Experts of a small language model.
Size: width 192, 10.7M parameters.
Training: 632M tokens, 9649 steps.
Below are experts of layer 7 (counted from 0) of a mixture-of-experts language model. Rows are named router (the router's row for the expert), down (a neuron's output weights, with its number) and show model dimensions 128-191. Each number is 128 + 24 x the weight over its row's rms, rounded and kept within 0 to 255. Numbers have three digits each.
Before each expert's rows: a language model's description of what the expert responds to; "comes before" lists some tokens at least twice as common just after its tokens as in all text. This comes from a sample of Wikipedia text that the model never trained on. Tokens count by the router's weight.

# expert 0
It responds to: Mid-word and word-final pieces inside names and ordinary words, plus some content nouns, such as earth-qu-ake, traff-ic, Develop-ers, life, music.
comes before: ",", " of", " and", " in", " (", "\n"
router:124159115149113106115120128119164108142147119119093125108157121106169143164125144133134138113134119131144123152142125128123098090137147135109111110128105154119131143114148104107121126128115137
down0:081115158170121121108126107140095067166094128138149132160115118182116118084129144124130145155122128144105143175109145143173135130130107125110116164126123110151100123111135172102125165091104139
down1:103092152104142106115107128173126152134103117100128162106070102139089182182122092114116178142086119104119113081129112142153149145121118124156143130155106153104164112099188135170149154126125112
down2:165117142106128115130120145162156127149123082127138097093112142106124128138142139073126141133133150105156145144176115170098152195130101114118167136099148122148095118117108118096120107116137150
down3:143140142184114114159124096129081139069146131146141067084145130127129131145141124115127079138143074087106128154108148115108145081178138140147157131126128144123147140131140115129157133151143131
down4:096112143130120096172138132147117152169086136102095122154130137115119121092152109172167121127154126087126126122084081130123111127089117162116137131131157127112132100117084115116091124189130082
down5:116139101114118088150130117123125132106131113148098132130180135127090078139098130113138157099107140138118110123183154171116140122144132143120180152131107108135086151128103132126148119186162151
down6:135129135136122121137108133102108115138133097136160107145122109097130156159102086118089173123162151142156131142109118108104144135110110112119148128157137094141170144099140152139126136097085118
down7:135110130144135147153138165130153134122145139161134178156152153161150093139094164112112166102121093127136126095130136083169109093099119105101107102127126106090168126157164188131180146123141120
down8:148127102151104137115108111117136128096118128111158115140161143175132134136125193121104083093104104098119138092096155158121160187110132110156168125135102126116159112049147095087108132147143128
down9:143149145157099114141114099111128148119131126155105092175124145112188135137114150168097122124091112128139095094106130104155108112120108101123118106136153093094149128089152160131109132108168143
down10:158086141111124169118092158153133144154166159113082135127115112170128154138174157156145164153098097129131136088127141160177072106126113143128140086152110145147135157135135110138071152083122173
down11:082079111107147118124149130159104126122115129137133145163136121177116109113156132179144142163155149091119120132133112095158087131129176144159123086137113104135087191112112128081117145146098186
down12:110105118127142105097153147120142138123149094162134101146163105114152123140118165095114111124091124138127176152142136120129124106155103144119070132178175144169118125112104096130138166122086150
down13:157128114089130117116111132126120126108104173139147165135107089119117142153160087138090100142134132120155140110145118125114139119042115124142123115127114166141081113170114138136107141104126116
down14:134133095065141145105100167120131133150131156143147105171131171138130131115179161111151128108136132116116132125137083131147117123134130148122137146143156112138114094110100097137127114159120092
down15:141140149139161058091109126133096102112151133102133154153120118134141104134081076113144133154145135153083126108114157136107156130158154159161110162126121141150122116170138099108110141116167142
down16:107109124120132136119083116085115154113085102088121180121145141139141161153113109112168124083124118152103106137122133113156120140139117142149158109113130141128128148097126125149136124124125121
down17:130163086119125141130163146101076143159132144108168079144137111134156150190154142131119118125114172133107081125140112143083125120118161153120117165121102153113110155071152151127121132175139115
down18:114132108166161115125138148113111164104144104087117131141112094096104121130117138143101152122146129113127117150129108138098130123156085137116147144137163105159105109110160104147122121136116146
down19:121131142170129137138126130105096092116119095089134165129162175112118144100116136157140132097148158104094103146110112133131152102109174144116096141095163130124128144144126144135151160090163157
down20:136121161129161151153158140133062105142154121168163121130139126090087126142129102155129128100119118115119129130125111164101106153164137135116114114160142141164140111110107097142147130150105129
down21:119137142167127104135115128141144142142116092178156114150122086135160185127120102122101111086141144127122125150121168119113138114105127086132133107137090141145138069124156149181144158142154134
down22:145139109139074132129100138163108133127151116081112138089090137112151129139116160102088150138134162168116116149109099118096146138102161101117153182128171139143108182130108126115124123107125116
down23:142110095119127128102165129143144134108089133099124134126118127175163148114144142120160131112107130153116129125110140187106131110139118111129128149132100082180108145140149138151091159116156115
down24:151119151150122121095134134128117158106123153139062105159103139116114105150091085103100138102112149118141151160145117137142115163115167145116147116165137116119137112144156129135146134105132116
down25:155121171185127124117128143128093145141086124162160102108175131105152138129088112138124165104128117119144111087170086116140118190116144175098118107163124125101114069126154146122130139083140101
down26:123112145096145154115161110132110136179137125107167139131127093109098122164084100121118158120102092164145091108144133138120135174126130119115106133095140107127151120131164129109120131082110089
down27:125123093108143137166153106141138100133111135157143078139147103096149146131115108117151104124135147094164088148118118140119140094134139119130109119111077104101128121137142146126105127108115141
down28:119132152142120142172115116149151158128103126134107087124140120127143088137115147143140165119140165102173130145083102170154138150139144105133139132114173144139162060101119135125124128160128138
down29:118099113133145134138142077144081174173111109162156143133133156157157108134124080136120104087092130146145129098122143114117107134096144099114091126128070093157092107093086133153107137110156127
down30:146074168152096102153077175172118140116156140165129067142122100159112119147090141119129122151133140113112177120099108125128126120137119163164126125104117100114162135159144118117105078135155119
down31:125115108121137128098149169137125142131106141127103096119118137112088183143113114112187160134125130157160108126140129148098104133127169085097087152122099135180087128125097103123113128140155127
down32:122123130139154137112085114132123137127089135123113154123158141121101170124085124111098165111098139159146096121176124117118104120119157112063081162091099097091104145136138137156115101155114130
down33:096109113118125146164161107110136095130110137156167133125131149154122106098146144120107148128109113158099089104147129127138138113136134080152129122145116064140116119117148100138116132160079105
down34:180120162086113135134146143141122136113113126129141151135159107150136148109137152142112110129099129135181078143141162122113144115130136099159111116113126128112176145104137124073100095169150159
down35:142108104187102116135123121159108160122155171138121146160108148155129122112139109106150153132146145147148135116131135160099148160118104143098103177174101063143121118142083112129122142142135107
down36:095136149095119176131172119123142148147174136135156124114114127114134137172135121076121153129120136130154102128145140108107120091141142142115098089139135096113133083139113152064126117153099115
down37:128147127177089150129092138169147135104094123122101119118137112120110159124140126169123111094146117135110090201150107160114131141087120083140146123111171151124145133135156143100150118116091129
down38:063124091137105109166171159123148103119099126136126153129141125108154143058116146104116164146138118139138173117131158097115111126144123185119133114145142160154138145139141143144148159117094096
down39:110081175132121128135153096102118127100129129121109134133121139150109132124131181164130087153142128155098089111111134115151135125121146123132075164134122119143171063114073121138107133102165129
down40:077125135136142089152141120177151114176111115133123110131093128105118089124115125150116085086155130114135159144133118134156130149133167131190134107139104103100126098129145184123113137136163121
down41:122127113117141181118135098140122153124165154153125092132132149154103123117105097150120114108160100113137099200078133125088147116108126178128179135121114151177107125150126089095115078141096108
down42:108110109122156136086148123146128082116123140118127127157111118097125152151143113131125109113107085115152141174143096124088114113140137159139144110133141143126104161148117132121110160147103151
down43:122118165171129097118132120087119136116112141171132131150143118134124102078086116130118136134154129139099115132168156140081146175114128127130071110118134165147115180126149128071131170093127146
down44:142182132119145117133140123174165152144127146133129108152115086125119113131107142125146116102090115090137099151150087100082125117162105139113128151148077132129140077131103146118119102125143091
down45:135126118130150093129130103165130092130127089113125111132140107116164159116155100133147142106118147178145141118136158096176117132111134126096121119118094091128112125177156100111111146105078126
down46:127161128164117156078144169162130095100141086209140114129106128122116156117136113092129118114124130143152106104092081130141131114120116153110145145154124140135100145130139119144128113177154121
down47:107123191179165126110119128099108142111145127136134115136120175153129135160162074161141107139142131106164142159134142119110168122077121115130157108116103120101111122213083122122139106130102130
down48:138123131149130123148126146136123084151075137148145135157142142114134133146109167057139123096116156153096119118145108100126101147123127160133154170134136117128105101187133147129098145168102130
down49:157132114112142136123107153131097135140096160133111129167124116101142158159124092153157097140124136137163142180131147174119072150112112168128150158107143181133080152111103141121133131158104109
down50:119134136134099084144113121129118112134161134171133116110083076101105093194165160097142180108132059120103134137124104098110121134129127131154154135127131144137126091120088144156140166084149137
down51:149153133160181154120124118136152113073155136115170099092112111131138157126110121130143108154096137123107085180141129082134132159130144128112135145106123110102092122113135103147094076132144091
down52:149118088196123140143109159149101133126090128165127181160132150124103136124112076143143118150121168156116118102115101135135116144114144101154101088147140130081121120141103102105077154129107141
down53:134132102148132166097139131095115154118121105078137096145104139103092176155112122118101130150122158121154108105123153141088099157150104128161070117162124127101100109149129131139096132109134147
down54:088102086131165099095108109117109128109132118125106119111093146070098109125134104137125147159109150135137141164140180152101115160108123101161099111102100124120164165137132144144168130111063139
down55:123111120163127121138165124143116104111084118153062133134130132136103114157126120110138148103096121135127142193125143123125153142129150134073118126103130132141097138159139107136121093129141133
down56:176131152113151104140138114177133100118129092137127144129114136133119121127113101104136100140126147174129127156113193106128113100125105103120136145164112093100099125085113112123143109105107150
down57:066158173110169145118107135154182126128117136107181176142108148099127121126152106151161129161104093105096130093169166154192143134177119132134118084147133136125109118131134131177087146115124127
down58:151101146079156174113127134111141131090133134104160118131165105133115139137134122144134160096122112091106119144147108148105117139092129143162085124154123100107099109122175106147127140123112162
down59:134122145173128080125140118124152126109089093133128127089129122108156172155149150132111116136113104090185086119149093129105125118146144104147138142089170138134136107080124180104126149115156125
down60:131156105123112131121149105134078119138122144086137094104109163105135172101134165125142100125083097100158102172171106113091126143121118095162195112101170123151116122105104085110126157148156110
down61:140110159162169089107129108102128119151128123146149113153165058072130123126115144089158114120117156142137113109099125100150135095158109128108150144160107160143098073131134142133104066096136111
down62:118090129115095141119180080115104116132155130162135119116153136107104129087179185107143149160131103128118056128138095108118133075137145140107095144123175094105127161113119141104107127141152097
down63:109137088126113160118138106089139142203113167130147115152133123156150168149090121136139111119135136096117124133160155128128124120083141103108110132148088126112098143118162169127142119100151127
down64:121117108101148176106119122162138097153154090079131149121133074129113111133137091127182155144133139159141130143110126126104140111112093131111139109138106098122110115154148066134139136105095125
down65:084130134172174098128138114122106143134092147110124106154124153203146129115160127164114191124124091102139104137109148115103153119182131160120111165077157140164136116110152070177130146171128159
down66:130111100119139143178147127161142139131105140123086136082129096148126135090119156122126114146087153170159115112121099121131146141132124089145126138161125045163120162134132126113106131115104167
down67:148145116122133113157091147148136118147131167166088092128085108122131122117136093140130110142109151139135127120108117074085136143144108142127138144138069121077087123151154151113083137106147125
down68:152117120130144119102146117123146119157139153091145114146157155113108116126130147073180138141160155183132132131154126128103131134147099138140085173125134153132152132148064164191138151067117090
down69:124173119111105138130118151116144124123128170153124166112146106149123135134049114159100103162170148159117146152125127145154130123169113157101144109149149124140110130149087125122125139139135141
down70:148164098146124135123113140156114096160126143144125111117104153141150138145136134129152119151081125143159104131133112137120100114104144134108146098089187107109114160105136169190123150164117115
down71:142128113125180167142143151154122113151094141101159140152119141159137113076150157146134155158136100137146103081094136127140113134131100103124100133182155117165110128156159142117160164114125126
down72:119097127127149119166136133150105110114136119103085147104121157122140112106141134110099177090133117123099159126126158098146092132171130142107164112131161130112147115141098145143145136129155142
down73:153182124152099122145152161156121142094130147106087134154157100166121095142144162122158130141139102115137125132162165112129115126124137174155094105131111120121142154094090111116170115137107124
down74:111118143142121123086112137160101079083098144139117154116173153112106124093107153145098163126141114118099111097097152116136166137143159159166098096190117125113137105084130162115117116148123160
down75:106148164126139105131142139146156164144161106108102099137151192139088129164123151111144115100144118122137142102123120144104142119146150108097158155132176132092143116119113061112151127116120172
down76:101116176128127128128140134141149120127123126123144117112168130174109113099138116162129111153171091159125091085107115108129116124132153104120126188110114108146130111145102086159158158170138134
down77:183103168139144128114148102100155139143104109116106135134102114124126164128143129108110092125147131134168132124161168122156142089133130150102170160143151108106136082139138088184152145101096116
down78:071058148116126147157145137114112169157159103144108123128113137150116170179177142123128167139086140057160169133131073136122137118133148139084103106135125163102112148131133155116095098151155116
down79:125117141158138124142110124111109116133105129171152082110122129099116171094118145151104098100119130119152115146126097131133121117142125101156121138115097126120150095142108163162173152116132112
down80:141151141121162197127105125148137139198128141144128112103114113102145121101116142122146135133157096122145119144173132147109111121116156105100127157184118160158157152127161106130147118108161070
down81:122136127128163134084132164189123163141148098129146138119148115119128127123126141124140167121163143103095098106135144155131112091129162157100129155137168129130164119121151109124136112173106151
down82:099100149154106139100121133154167135073159090101114089178133128142132149130117116112134138126168123123122130104115168152126116158120156139111145094113110126117124126138156131123097112146139097
down83:114114142126102143128113119139138170103104115137126112153114080092122121108129103142125115140151138139121114119139133109139135137117082100117202129098145104098157102122129101124124149130140121
down84:143148121119148110128089139143101119124123121136119141122132151083121142161130126118093131068188128192151149152117116151111125131172132129097147123152123106120060163175106132152123131114107094
down85:155144158138179107143152159119117096168123140142133110110085138122090155138069110079148203099130146162122145091092131137158136117162122142104115152086099104137136148137144118140155173158143134
down86:127112140168134161102134098154134158129110088144104122145139116163139114079113127157102116178142095135130095151149128191155100118095108158123129133123145125110137099104140097138175160171121109
down87:115095134132104120154130119185126142109127119147120125080094144129112144107145124128152120144123155092125127108109143117100134126116125106152134125095081144147126171138129143131192128078143146
down88:115110135132104156111142089161159113159139123115097099131154125110156121131145134112131075185098168138140091120148131122134137129117139164138144141169162118128184118112121159127123125124113149
down89:085109107112128094082156124131148107146121149106142159101144120134171094132103123147128099169108135132142118140171156145105138147118118158136130150116090129109166120128107140100109086124165151
down90:136117125190085143093150139124140177081123130117126157102122129071111118153117138161128159107137124119156086139113126087083120147155121139126174120106102114095130155155144106119120164139142166
down91:101078118127134138104109129122116134145072139160106156134107173161117149145133136169162132105162135137128101146136099127102146143135120126133124133134170104151076168142139093129060131115080095
down92:103134100135100111143168159134109134114108105119093159145114130099133129081104137118104101169136116144093157155141174185128150169123116122159086144110127136110118145102126131099115132126129161
down93:121112136115148102119142139130150080086083142121102139112102110159087138113110150142140142112106150081106091125127113119149145126177108122154137105126154169108114158108146124123135128112171120
down94:166128115165123093125131087095157106132114119096163109133118142119140120146129131124141125102162129148185105161169120147157132128122140160127126144164094119115107134156105128109145127145104144
down95:138065158125101089078134124135118091146102141133128093115138112125088147109165087122105115155139125127136139161075111167123154117112125114131117154120132124109142132129061112117100187087157136
down96:124095108130146088113119129117119152113129164106167118125104159127110134153142121146087173175139139157088094111130161144121096072134104171126138170106157128163096106177133107156092109108115104
down97:123115162161120128136129133144143120153106084140115181180091108169125163130093150153144151163100105116146158112121102102131120116149078153133154137120108125133145111117109153138155098123176105